Weights of a small mixture-of-experts language model, trained from scratch on English Wikipedia.
Size: 8 layers, width 512, vocabulary 14791, 63.5M parameters.
Experts: 16 experts in each of 4 layers, 1 pick a token, a shared expert of 832 neurons.
Below are experts of layer 5 (counted from 0) of a mixture-of-experts language model. Rows are named router (the router's row for the expert), up (a neuron's input weights, with its number), down (a neuron's output weights, with its number) and show model dimensions 384-415. Each number is 500 + 40 x the weight over its row's rms, rounded and kept within 0 to 999. Numbers have three digits each.
After each expert's rows: a language model's description of what the expert responds to. This comes from a sample of Wikipedia text that the model never trained on.

# expert 15
router:471508424621499468490478497465525508587530522588515541491438480451508452478547440437513528497502
up0:471551530476509515533497416475456556510447476504508540508532489536565414605450493485403563502408
down0:414514541443544488416494509486511483544408448491591542554518508432520467447496536509532525547505
up1:540445534603557466477468553439494494566488577591481489460493442472519487527519450570503548504507
down1:503474468459478552535557448469513519458476553496517526539482543454500506512487546459488488440494
up2:550511441485493528514442503471547539479361485512489441560449540495526467517525630451471524478463
down2:480483528478556440520557562535494479505489447515515520512521457530496541541489533576504516552519
up3:512518486497531511531466517485480503561547468517598524509499476462478573482506563530520447417456
down3:538445491404489460539520442429461476393448508450533526531456508490613541473477452452483448438489
up4:480509499515511575465488538499452523466520524539507494541487570525501518528430539446542487571508
down4:541496550561465458564494487460441510476545525605518565496452518487468595465482541484546521491497
up5:548503519438515539554547647531488480548527449567467501478517514511491501481530575501541545502571
down5:491459444474561402473488529543497537485502586456494502540446512522486523463525530468470472464498
up6:515487472518457533524498497547536471474522529521533514529471521490506550444518500534489474528484
down6:454556448535435516464520558470498511451456534542466484470490401501561523475417471528549545445500
up7:472494491500467510497493464515537429475523518487487481537518475556530444482467475501449522511520
down7:505504541408505539473483556539553465518528457507492479546529513522495513505528473451541490457471
up8:455471454561524527543495514469491524503483454544532508533490508481519475505483491452596492538440
down8:498460439448554524523532492535542496467478481486445547531591502538439513473482525540534496413498
up9:532513502497518570511498458468541533497536490500490561534505454487531473538504470484511574450537
down9:526484574474550570465512502470451513543544521464432508429459510471508530535539545485547551494485
up10:515530546470498507587479461473442454470481583469555614467419461480503452476582517518558432507501
down10:522540521490535468468536501515447497532451519485497505483497542537449550505444478532529566476509
up11:570443515491491509423492464464531458468569530486518526477500441547479468510525460574461583442510
down11:518518501595476499527467620527583517496462565499512479515454486490520470509564480456496470548513
up12:509500459527440530495487464529530571500553542507549506559466634486499478539445532529445503518507
down12:488580556481478510543516500498474494440539468479526569532478445542591517488614457487486450420445
up13:452499509542499504486487521526503468472480501533502570565505413525592503540509517459449410526524
down13:559486428485471525527561459455497426489489511443532481518541526520572579512604533486521458448456
up14:464510507477502534490485465466437515536501544460486518591524490518511530559485492498490478623434
down14:473461533516539505399495543485509474541501439508545480462504482449473502515489486546493503507548
up15:566514471486511532565477519520451564460560555438480479593462480471505530547489496545469529482497
down15:514531500444486564533507504546563518495472511444475525488465435501432538533534432481518509420497
up16:505583578483466473529501487499479520474501510505465544504504486466546491508518414529434524539510
down16:495545434487561525481516524480569499583525432555451515530552514510547545457473491443564539558501
up17:500504446541481477446458569518498566462489491480473510488527482495548558540513500491456514530506
down17:491479518449424502496480470481484504569463484472539489509537448468484485513557460506527499522526
up18:524527424497516542457495520491518495479449458458502463495467493449529502437556529592509513583456
down18:482470499507530510524519464488540570548515474534470502513480495462507502505486483510494473465561
up19:502497478555495532438459533485495483460462488484512468556486511559505531543536474520489509490457
down19:516451463527489528500551532538404501505502552475504594472495490433508493519562519517457552486545
up20:526482536525431523409493561466491468582491512541505471511518477458494338424468497520569549542489
down20:524549462494476563502480470489512476497454542601478449460529488508498499493444491505527511512505
up21:466492483443521558502539522474504502522422505506473532509467526458497529470498504471477559503482
down21:551555549549504532498532430419486435478551471465474513513452440479471462454579475488567462426609
up22:470504483472500548508554491504422569516538456519501503420562439504524502588561498491513507470452
down22:481580520486491459514627523546517553481474578560460442473503574494558490481511469489472446486499
up23:475493468557584502497472477498463545450486485510462558519538467500531397486503529507422466549485
down23:521552493530512465513534532551593521451508463512474544546549586500467520425541479481480450527493
up24:461458457443452502477556490513470515445534562490464483589474538521475507481538525442549506478553
down24:469576491397518526536524526485615430485470551473505523440478515534460404481446476590500485531498
Description: Table header cells and infobox field labels, such as | No., | Party, Aggregator, Pop., Note, Weekly charts, Kingdom:, Density.

# expert 10
router:468580524462400520472492520505536490491500473491554592586540503528449506495529538488443437525545
up0:460599568521535380587488417502520484433508552482512499553495486515519492537525487522491509464488
down0:488433522493489533516512446498524447502499517521505483428488489524467506540537477529462540503574
up1:459493478509508495503493541522492468525637517450487494470470487487528476515439509512478496584611
down1:441477520492450553415537484543495500527491490540461459464505442500482468546480463446479485464517
up2:492551568594518460474559533472504472443455555586513503522447500460624470551519513514428541520439
down2:431480550497465547543562534503521451467509514581566494545510520546523467460459481538458500427480
up3:542535458537586519514503536543520459524415456560527538502450483429421508402496518526486469520515
down3:468600436504528474454470486462475409530429515532522535486526438500537475465589485436419498435444
up4:530521499576491431562419554453500509540512391576541528521479457463429434615554567534507513467534
down4:533518533576541507547570535480440524563446477536474446486451462501498551472532491534453506513544
up5:490415582547500529483510498507500484491500525489522527531546510486482525466495498592514501474534
down5:504544492464541514432498483536465456531413546477488506503455454506526585482539481515505466481464
up6:413441574562510485476556527466512441493494502506379482422499471549517461472488518451503562570464
down6:509535502504511420450467510453543471582443530449484454530507499566465478509496517550460538491484
up7:564471457544540423456494492491509512495465467515446478482486517489473432526469478566455491490511
down7:470481433498541491552438433539506575511546444488558507515486527472502477494441494559528453481440
up8:528536507389507543480481490538525495520552517472511530480457472474526517544505497442479524430490
down8:448554497519474530415505495490524527519535536573484431463507505517441496417468436462491529528488
up9:511488558463506538490493497487559466438492494478488494481510478458460542485499452505545485525477
down9:526518493542516532560423451478466497515439546504499476502533594522495452443499499418500446515431
up10:489507503484446521571450451496496501479498472533573520526483433489466493539463467560514500478546
down10:520544431419496515499487537506483518542487520483528448516514488452474458488438496531494499516488
up11:531532501377475557483501500467470448518375422521523553510486508486513524498516514514533485513581
down11:453562522473435525542513523512510486450496481586467456488509498564594495466411536471490484511505
up12:486526442522499484499453503516471444547482572536556483553449481486442507460517528457514478504486
down12:522474488520543489583436492581516474530523533447559541522474481536460542555511519452486477442548
up13:489422470385510500418378400457513507502471469559490472523433464506470497504528514530536487551516
down13:522464520546519489514432491493538486505534455584371424526467513475477470435576459443511535519514
up14:452519462581511471588493419501506493467560434579531474458473406528506448586454500517468528507525
down14:455528531530514488519468525438502514463542482539518504523486535520525502485529526521464439506496
up15:473423511549545542495372526484539459503485423513548516553545537479520500509507503472481481530498
down15:475517478533514486546501501524527476473469481592509424478408433494457526563520510432494536530504
up16:535504503481419478587503453476510496526465589477483514536546509508508409548531504549477532502483
down16:545525488515540469475471476568413513475485449534436568520440481512458494536478482505435517488479
up17:486518453542437549433468480564412507499538553506558519457509448516571562466540439467506543544516
down17:519514455573479499462550464521466541535512576529515566390469479485505521530517491513535573506548
up18:479505558492527503481485459491503514432494548465400532443548465549481511422466495526514489512451
down18:473475511463486463573437422535469483608430536566532483486480534503459456516587458516551531555515
up19:542447464450444546517538552460439515549450455529533479596468479521441491579495518487484483416510
down19:483484455478492543533530478493550510499473500493488460503489581561596541439516543496549457519470
up20:485505499528475557431545440508452452459458518473492522470499479446502438524546476524537526494537
down20:565497495552462515385487502513436469438514519412467519487453531539516469513512505502458514487497
up21:483513471446545475556447487485475581490475459536508486516475576471526455571491516519470514419498
down21:468521496482548564522531534512525488542447478514493484520489559586512511442516471576536511470431
up22:506521463485462533446487578508502534533552511501509499553504482516527511481470479496494510505560
down22:427527516462488452490509534525508421463479519546539521526425477549459558469507440508517471555504
up23:444491459471442551478525508507490482499457475506489474467493492484473559506555489538451491539451
down23:534492523431495469542538511398508381516533541492468484492556493525519527540473485427562509558527
up24:491456543497484581519499559467471505520422517494565511481448507407510547511510515490525513476414
down24:558489549572559518479474523501451498464546450490503520473528543571534466439553522492480554441457
Description: Surnames and given names, or their end fragments, in people lists and credits, such as Johnson, Jones, -ović, -sey, Jr.

# expert 12
router:483476514509479546438566525490510521412501539521497467496499506461503498523563374476472627489460
up0:521469483479474518454424474460510502547466472529472514569446564475550512436485524492456444475474
down0:599557588466491640466481493573511540515492593482548447538456479490426489552507502449520478541490
up1:524531477525599499443626441477499485456485460482519423576564458530481531500499551500477477443500
down1:426513458520427477510558528489493344448416534462589439529557509531497522504515481507563497479448
up2:465518588468577478489413492500597482476480532566518502471574484493468531452492418551448536515503
down2:467507524551472522473556504434561479476503559450423537508552474539503466474479509516504495501500
up3:440535518530567538477436470480490532454485477588490532470487498483506557464495553445455534450502
down3:488485488500481524517462465527552466492495520593506514554468422458450504475472565515470486463568
up4:441465574520462451489514526458451494473534493563519575521502474492521412460481459495521561505492
down4:432480435497566478501530502553509531515542468534491499501542533477490491486500492484511574502482
up5:456524522459432590557506511515514489490537494562471460550509457491502474514533537520512433503523
down5:470502534475544478462525501509531546543578486446484520444503557504443489468505473531468547449498
up6:484518508495393565545475589460474522509536442448536477481534514520501520533507463485482433517469
down6:544511489493471540456498435518492518456505535442491531495487452507606488512491469499525544462510
up7:525502541526475442582515530493535477450567494439536490464569551446484493577483590522478479466521
down7:481477489506537452458548502495383525473481481535496523454472442480540580537513476402537519492482
up8:500592450552519542540422509488561474473505505518493474468485486503501500484488495481536462532510
down8:484463512516466507443500588483517521520539491508448559445509437537498497525535477499426461567521
up9:559531502522482480582540547527518541453500607503502498518436549403411465521499584506505531484447
down9:508555522512527444510460558471471503515477442449482597468503465517537437490471510481514469487439
up10:499542478391459514496535511504457544507467475480428429476474488570503527516546502411425435537498
down10:475481547511447440506478538565549531474525462432514502538514459476487502465542458475505488469509
up11:525465478556467539505467495472551460550527472558476517507468446566505472511524484542475562478503
down11:477516431457473531474442539502496547540618436539464489482569587518503482535516518482524511478508
up12:504522477451526493547521508495519538423564530481438444513434439447525537565494547457518393518483
down12:508526546466485560446506522487483435460494521445462481523456468504513591535472548462522537454455
up13:511462579418459499508541524544522528553535513453511441513465486519461564477541496490592479516508
down13:474483505452546523482497535514492520523571444435522548490496510520463528522478520476496420529493
up14:502462466468513451492535498458456486505453387395451451508514532474490459482473506447433499502482
down14:516513569494514515440424522494500509447489530466510543509439488510547537547449533509452525573544
up15:533514564499463456464451637485458511522423537557533442510463501472492496554512433487487480488476
down15:618501618557457511526539458505468488471490577489524516479481537456559503503504475512477526546473
up16:484478504487579505493434519464509513509531492529517460489518564507501490499506505495490468459506
down16:447529490522504471461462500475507491532522431515475466501485524493539497479483438520443546503534
up17:535444482549471519522488453493489552481503460472548405520453499430430479455375450525559513462558
down17:551485494474404539521418468517506514553548486403483563528460462487576466506491587530485433472547
up18:569498526561482579527472510471524495566550495509517487550547440494493437517519426474465559508543
down18:563427461500524583522505512486481482475497460487553471452478482476500408427571527498446470493501
up19:495458559590537465515493494522567408515485509481493524524515504445526517445483548526429547455450
down19:549478570550469487481459550494463542423512542500511469516493502457465524508569559486549422518574
up20:480488482538514451512459492497518525553525519456512513559474539451517547564465478486408534536450
down20:431550435506526524612510539498519545450517482495577537487425450529516504400519533595504496473509
up21:536487591468455533501531499509542500454551468425488529540556529528460537524413504546493529489473
down21:486526433454523505495502461552542526469545456527533509525530501472456526498549537544519524495515
up22:520514420502462478506517500504451482530431506460466490450464561495483503484523477529486489530571
down22:487512487544484471478488472493484491528462510547572491525496544475461476572438554529519533478487
up23:493490455463548556496548498508548484517465511484535467438518448507494431526461348538542493509470
down23:516433589494475520496494468532486525452516521509576408460476514541509494546510477414512427498456
up24:432497480483476479448454507478460524461598521458442561519422573453473436503515466476517533496545
down24:552479494494465466528495451514523469490544507523518536545438520534478499500527522608453552459466
Description: Short inner syllables of place, brand and foreign names, such as ac in Bulacan, ip in Taipan, ab in Calabria, plus "across the" and "at the".

# expert 2
router:539542513524492458554474481524568505452540428546492492583469503543461456558517512593515501430492
up0:531456450539535449582496513455471395471479498525524497451528467541454429505533506577498543462475
down0:459486446464520508526426454499460449470553456547513456497513566514579461544521564477518514496484
up1:471453450462486535505474555490477481433440517508509509417486551465520650415478479539525516542557
down1:501464517544456475442442432506515556423517537499470497488536507480457520492445417532557559502512
up2:489553479464493516447483447492511489499500510565454477449466463491427470502467576543522653527566
down2:549467501570556584490453515492496475491550478519445488501543476538495467443550573507520535484517
up3:496518555533491478468454410486476448592477507464491508490508501511521465529457495545538454502473
down3:463486508508562570572550532527430533526503496518467534533446458527433479479513463551532458535464
up4:534467490448395552493485554513572419531514492487500462522544482509490517530488478546447442532484
down4:440438457515454559510477516422573535521496514489543506566441462482567545504496531556529480479505
up5:539472499465517500444510546520453458468543489556499532510507528489440570573500491599482506493537
down5:573492525551541476504489429536507487505535465474483492542519517546493508517440424494454526516539
up6:476457519539575523521485519462437497492485413562452493546476526476526455497479454483540518471567
down6:528565505515470547482440484448526486517502504507508539474508445494447523478559479473505493531382
up7:514569471489506524471508624469507514431478496574464498539481507468516540577497487483491604514473
down7:494529496512502515497453458462527498521497429412449467500468506525539476527533488477383542431558
up8:506505526458538536444483551494539494556508474535517481424550498484457511445438430531535499422541
down8:479505500479522527561558481533564446533495484448474528500504421585500500492456490512470497512436
up9:515410510506432467489508475504499481583571487498528536445489493519525492512576528560466518442423
down9:504451483444515446517519517472454500523492534468527476543442450538574532460565559455502489405485
up10:582471397457486552429428510460433570541501561457507440578520523450528472548416463466492539557557
down10:510443496516485556526474473570494426548472486497446437512528576500543569494441578519451466529491
up11:631579554551485543503506454479511522515546500543489515519464444489406487500490508503570482489500
down11:524517566464508573397505473510498532479464492487456417519523525457401545562462505469510517525547
up12:530497487496522558530451510509434473406503488463511482593447561479472516568485449563469511532513
down12:597457514534495476569478473514468462454505441497515543454420526512447587486521486533460489550482
up13:544506495434481493456484568529503492509554548603519505535470476505506545501482486534515541395470
down13:496574509424494515460380506484486532466519495500458501450551448494472485555518414464528484495460
up14:538533468463445508529539493480475506466349525572553539596527437492448518477557543539485460497441
down14:533523529589450513542489497458501484425486451418419538468534542465516485493522512564508454468484
up15:464487528504502489523502498480536448477553498489486479553437451533485542542440459502574483517545
down15:566509551450517504499498455467511544432505539562542445473482501481562491426412462509488466492456
up16:470572519475521545480529475505472478538465450448491581470580467486523450497493459549519555411509
down16:534437492488464434572491524458523515486486487520442419473515458516490539500438490555522473481483
up17:502458540486465504534439514486523486488494501567527484475571499501497471549546541506565447559479
down17:571511561513491474492501528519495518462492523534513481533580480535480470476505495462481568425527
up18:524488495583544479556575464492530541531580448581504434403514414453431469557453511518529492466489
down18:490495490521533525480541491519517504544573460503508530598413448569511436529515593548444500477460
up19:472493467493519486502509539524491532454538477524548504539401487473527484464431457462553529470497
down19:469461426499491511533523497553481478588572489553480554533499523467511489526423536511483414513480
up20:497457524569526512515542507498497462493492448498452575549429457487423484502481504504542519494468
down20:472453455447447545513509430467515564499588494458532498480588459565495534498515434537496575548476
up21:570457538542466479508502510534465495461504484505469566541467493484557524495538509503589461496448
down21:510481483455495509488540490492504525455562497504419478552574521532553566493474501482502509441514
up22:524456546490426514554536454522507529532549502517516527469512507513521574475473491498545516477465
down22:423515546520496451475512500464472501560522508495454476464501495506576523474521468497556537438442
up23:473459555468436460520520489513537480455458547478491454431483531450472512478514460481538508469479
down23:471440528483501484465498507478493536550486555478473538420559539433488462534488505492574505489424
up24:435492571443438503522540499477536547427542522587503479555559498510520496485478528483483491527530
down24:434469505485533567473544561491499441404529537507501501584551554469447515496505489529462564502485
Description: Latin genus and species name endings and species-article fields, such as -ensis, -idae, -atus, plus colour words in organism descriptions.

# expert 9
router:516514557472478454524477485502509476456424507481455508571445566548485527454485480452574510524538
up0:502429613467532523477489476478490465592599481546514420459556494491539539571451425578534496500502
down0:485467536516550493483505476490471558511559503517489469491493524527517551541425439454517512488560
up1:472468575521515508498496556474529459525512451448538559452556511473412489523504510500533458508495
down1:482419542516447526487539546485521552511474522473477531527476449449597488517528552478524472521487
up2:469460481496425560505441514500425508449527531513449479480582553463430500572502487525534432548534
down2:507516450467516488578511506618483523532525496558502477504502510499432451479488502503594505471515
up3:464505452504499569474572498513518532453432477513504469467449525426523487541510542544530513540537
down3:439499473508493468532482530524572598467490546476438463486474481460403590509509581413554558542575
up4:443513551486503536506546450472535542499416547484506438513532540493473423503541502477536582597479
down4:532447526537531532492492507538487446544457501493502582543456519492503581504481526498457435492495
up5:450461515452522509426560538486473477495527485530520538498439529394461414463529484484496539473616
down5:415495473523589454516490534479472525636515441476549503548514494395552462457470513400529487563555
up6:546479489545475504454510532488524479405516521481462418537489492494502493502499505498513532475505
down6:505536448507519556543475496482481523467532543485461515522524549500426451495558452498491521410525
up7:454516500480491470531486472478482479494476556481521584506525408573421468555460400528546463512568
down7:536608525495523491469474522467544430540548510507577469436482538505484463501493501503423425469539
up8:595530584406561497476513545498444517458531457495527527501513570473459473451522492557468510476541
down8:500505530462542523531553565490460520449555545511453504438528536505465483491557517588522512543496
up9:479515517503534493475487533502478478490495529546514470391524465436518514487546494508440443449426
down9:429543527480434519500513551507474448491480469376511454562496552502511529441441540522496540520554
up10:455532588437474459531513508479508458469525586507515486472460515452476528563511484474566497412476
down10:522475478492546481469465472555471481476491463541509527499543518494480562467509580453482362511552
up11:551526484504492529480459422455507504489476530453511426532501606555463479534459509504495488575447
down11:421467431461531491513523509476510483541564496599485506483495479498555543468490485496486489502557
up12:457463502440467513564519499486527511574496559468502495499556518503470500490453430481529648448496
down12:516481527515532452482469472511473412481509476536523462566532471466484509534530499485498565471465
up13:522479523546433506532562512522515482472551558464506488441524459496444456584490499517498578490493
down13:501484490450535538424528525501506492535475480457509489498492490509527558556485567624514449488436
up14:466489472477462466513501455507509467490447510551539445528447541487475485484499482483509441530475
down14:567508499475487511459526538537485550541572577485504543516524477503448455491431534437470525480514
up15:475503589524435514439518466480529549461611554481477541507527483534480497492470539455563594450534
down15:541484551495469529452453439498424508449455452511537507502506485482500525521510491481492482388455
up16:570485530520445540616544488456572505556537444514501511536446484524569519525521504555573463467459
down16:567488466521467579469482497554528581443571428533437512490515486492512496559527483537542525472511
up17:460529518439530531477541427526471496442514489520507493509568450506470438580537522461522477409397
down17:489526461507527514465488505514503447510477502508453519443504489533611520522456543537440525505465
up18:510539532503504480508507488482512480488543531492501527451455532484577515471519544554503519475523
down18:488482426531471517500496451534452546489549471586527522421505431493561460571423572559534495495482
up19:543527432544504533473472451492514505583487567513505482515532493498534490568442533542542464543380
down19:496423540518495453478512416526478558492491528528485466525531547537484488528506474457523531476537
up20:499551537504486539526477486532474443472514530566517528478454452529456444555469480450498525515561
down20:524534518510500557447495468544438451472509412493461485481462498569641441493486504475469472479473
up21:582513452463549451514514502498473449492516466466507561538515489472444489420501502522472478460557
down21:494527497480504531497514493459495482493520481523496389547510488530462513529498462481438551562589
up22:499480479394520507462526493484469438471544422543535559470467482430464508490456475527511455408561
down22:548586461559487529534558484494483493490468491525513462491530539498455511510499507459520469496471
up23:447508512487503488445467543480514490492505506571499557484567565517490437489494525468542508555522
down23:554597423547544476463581481526550527520542474523539528508483502467568484487508435473539521595441
up24:480469545565566483489493467460534471458489436504521418423472479468437454538435401464544580545472
down24:478496482442509467520447481535476477525503502509441522432472431543464490556461520494448482545521
Description: Month names and "in" before years, plus place words in birthplace and location phrases, such as North Dakota, southwestern France, south-east London.

# expert 5
router:579500508455590593427491547483467554461491512483522477461501544445433425483475461526509487451473
up0:530454532456538492495501512495516502503541479486495520429456513489471480531411494453546536471459
down0:415528551540526461525579444508444496529521482458474462500522536522487541446532525452547445498547
up1:598506429474481518510523486555487513457528478500472422464514362470481527501531527532504514488532
down1:493495453517515395538495548471481483511484423530501411536496509584497542489434456522474498496461
up2:464521514473554457534516533494583509428506466543544487572478483598489427461520491575502565464506
down2:448430457581472462515574458494467460484507497517470524514436521477504500531530547488600445514529
up3:532563442475508532496528550498448449505465469504550484469450518430522564514502532457471543529454
down3:505510416501576506477507508389468552539535473474542540523475490502478466458502497491491537544424
up4:469505506463525499489535476472560499528522513511572532438552503484379489456411448522490544539509
down4:521484474455491447565446484543465436564515481543508461524430487551514534538462450546541448510527
up5:536514508462474595507568513506531528450517537482529433478572570426479427544505565531511455523410
down5:530500474493576505574518527539573524518528476514515452542482533483421574514507459497436517550489
up6:484502467503541536495419477518585510487512514491478541491478535527467531493570484518519452593509
down6:479531472462509407485474459415527452512450443497517494477516435518545513473581450449531477608474
up7:559517564491460513532582508453510462517435537475489503499517493562465458459531458492437556497423
down7:439484489467570461568497499520476545556486510452558559418515439535520509523469453486474483504453
up8:547533560548493528518520444485516500547397494526527527546534498500465489499536504547475436469524
down8:488498526563436506492475475460454477474511554492488510417450496478452489528525444447498528549475
up9:511495474484449531483562454500488454468478507473491460465536427478523544529477425492497500514477
down9:541563492491535513481544517576467503441516518465524546508481501467463445502510468525559508499535
up10:450515502494511498531549471490531420553489516557562534452509502506537476505544425517474530472468
down10:491511453504501503520469538470497489472462529497545483494407440529465435522518492542500504494537
up11:474464535523545550462435537515499466386529517520484477534479507477544534477508553524553543515496
down11:523539475438459502504522508462528492474495504489483553483493462470563489506461516494511524508455
up12:432485527543557499504509581518495503503510578509444587526451536621442565506499497525439549506474
down12:430490568427452480421496501514515574524488499551547550508487495511449488451423549536502549490479
up13:435535535491541435490455444552511482444533569509531411441529544471478511576476530523470467536466
down13:417505470433464501458494452390467564511500496485518457545567464535489496501541541537504547533543
up14:593523511458526506461500533470535488480460451433544430498479513545535464409486495508455546486512
down14:562501531460601492580528496502487498409505500408483431449426395478465466539483456572535575521486
up15:439550492538542440493454531479530484458450488472505540585464536578493510503514484511562584490498
down15:511473501529511567525448525569595466538544463536473481540466469482538508521574512492516494576478
up16:468492464583479554457449543445445529444485497522440524484444502543516490489460534546565477506490
down16:513440490444480484515594511496542500577505527486479463504469494423499517530490499493529491441513
up17:555476513432563539499499593464502496509456528493523497489527565519446577528527462508513504449540
down17:495537466508476422460451542472507524495488443524534539462456478496489409486531479455535509497463
up18:574488559465488497481505596503504504450533454493525525498534495411404514469497479511512542503456
down18:528456519492500532505524455554444464499527558451417491441483500454455520524471558535520503558532
up19:490515535502504500512497457485487529547414553461565546500457501526478508495473484571505537457510
down19:445450438439474520465533518585451471513520475466510475445473461430469389437470512403433508489461
up20:499523468574451514471491496490482434528442440465534574523418488454453520473565463454479510428457
down20:484569543495443508522595428509461526485465489511526543513537497530464494524519436559455451506485
up21:507495513480477583517495494549475575536574538495621463480475479490512438529451486539541577446428
down21:509449485416548499471516451536503529515522456438496445474515551496432524478516480492609479506512
up22:432492546445495578537493567524461519467529449522542595496560487518480408432497565458533453542533
down22:467535507464551451520506493527491536490535584503542536477384598509602493510484468544459490483465
up23:500520393541488522534581485490504467521490544500466512457540546452454552484445488528488439467549
down23:523553468457469524519440473530475502520455521503571503558500520413461478502554512482502464477492
up24:522493470483486545470530476450505494469550511501435362508464498482468528478511486518495435521499
down24:535506481479565467469469495539497545568546545482557499497577564550481410530491441505423488538486
Description: Digits in tables, scores and statistics, plus spelled-out numbers like three, five, million, and the ending of twenty-five or sixty-five.

# expert 4
router:458477497574448503487511453524544449497467500517509496519477517437453503572465492477494583589536
up0:469528460566486510539480495507573511529515475526541516460507530464613444430535463492453548549592
down0:515506506467463527470485458553504581523500477539493492540468466564528506461416474448457561534479
up1:522475549558498467468497433456517583557480496547468510536478528458591562467530493533465520485433
down1:509434508432560545545502560507530525498440526460489499504482470559402548494525517468524491510498
up2:546534437510506569550509434471557414531426447444515562543540491420414558488505446503564521501491
down2:514411490482536476426534400569419530507519477521436483527581462428428513493489490492490488575529
up3:532569474468506504542536508559542555496473500588506566534561448485484492522486459460474537490480
down3:538482572588542453509504460511504537512514539504439459425524451535524441480592484511531490436470
up4:486502528507438506456507542444538511445582448573506469520525489531483550544480488468518498495537
down4:449458529511528509526468491509512499451536487517428468555454428510550509449525508414496491570572
up5:449525463455585514536529399431511530506564573483513479445560502543500465537522501484533537528540
down5:484415460419491531476459520547472554481508562476510504468451478476582503506423455573541455445460
up6:503480485471499503475518520486511547500534496440500495520559458571492526553502510507443440494488
down6:472514517516533545552468550505552531453489493443368547496578556484476486508483461440465413500474
up7:452492440534439500571547491502511496441530478464543478491423444519489515481554456526549588508493
down7:500416534454481529528487430536507495497461523466481526533509492490443503530581467520483435439567
up8:540515484540541482486463544542519489477454476545506474466504477476505421438447538518461457583518
down8:516527496536507465495555575564552428531421561495471439500470546577532463471504476434423431537551
up9:459482436470538535526516413475464463527566518425510521520435537521538490455546408528523391579557
down9:519537464452517464440482488466531520469547507458519439575554495528505453485519465487447467530443
up10:503509460482447493501494512499495552522555415578483546555475421469509435539467551487544454536607
down10:469564463501498513455472524495546467547491526527500486533529478508414461524473521452554452530598
up11:446465487515381507520534544464491447498516583497563500531559519454536541516435517472601505535527
down11:515498502474515502518578623592449509528542519521565518503513519571484533430525536452416453434489
up12:520507472525501562525483550477581449446547562455536533501464423475478564544422470507614567522468
down12:535475444473431485531550460478448532431519508519533521541442495519475515510544475386407432441522
up13:465485493543603495545459450473472438531539582486491574473463532525469408534518495450438491540532
down13:463511476541447451561448551502448481507483467422514526552457486501544458490551494419518478622515
up14:500499556595450491530471508550477459498528611526517479546474495524479466532515564518519523559453
down14:502445461458413490489489532516426509464530409431472452495546475507439474537523535519585446474490
up15:434522516540390496518544498499422395495505492495483440486522545473483500538501468448549511564549
down15:506494444481549560520508489508513490502513509478532495562596471531463534475507492569499513475503
up16:443588506466442578478503512483547513529516569473526460540473460410511470494506482476478405550525
down16:506479489553528528470497542550483496506510478509470532451577492574485469544544498477535523497531
up17:507525504548484462474572569494558525430479523459509478552491458483540492474417525541531523485414
down17:567459515520511481518516523522542507489570438460500404529474482443500569543473531490463452467520
up18:496449436519601479495547569494509484454499524496482524536479602533461506463530503514519453572559
down18:532472522505466424540455488462531499543563555550459465465456434474518459497492511559466509492516
up19:516494470423532454540482547517526536581498567570505412420491466455469524494581513498458523483480
down19:498519482507532507471547527522532488502462518461441495529409477540460573513538550523462568501493
up20:508501423453548501504550525492464494460560443495556533439415461530533458504497533417535478530476
down20:513415580471432486524457486537570446489520431483433460571428489485495613510453501552490528569548
up21:526543512538552558420455516492466474510477473462505536568495456566465498550521485506406526503476
down21:407487490500554513580453535454473527510547553519480472496552555501517529542508521514560494474446
up22:514545485506536435559539544519476424548527562508488517434504534551431527492488415483522529534516
down22:502495517558424538580526432433574500467549471515487467489514544498432465553480503490471449582506
up23:469532537441607511415535533510553600558513556481538455492490483516519503410520465475473523481580
down23:469479500614455512539518483420521481512459465466444533469526440438518489600422521541420483502490
up24:497510483501430485469506524471457504484439447450503504453419582464545489493460433528613487527435
down24:500533473333523486472529457521543453420509547520587500525523534538536504477530464513546547428424
Description: Words in names of institutions, ministries and disciplines, such as Institute, Society, Museum, -ology, -ical, plus "and" and == section markers.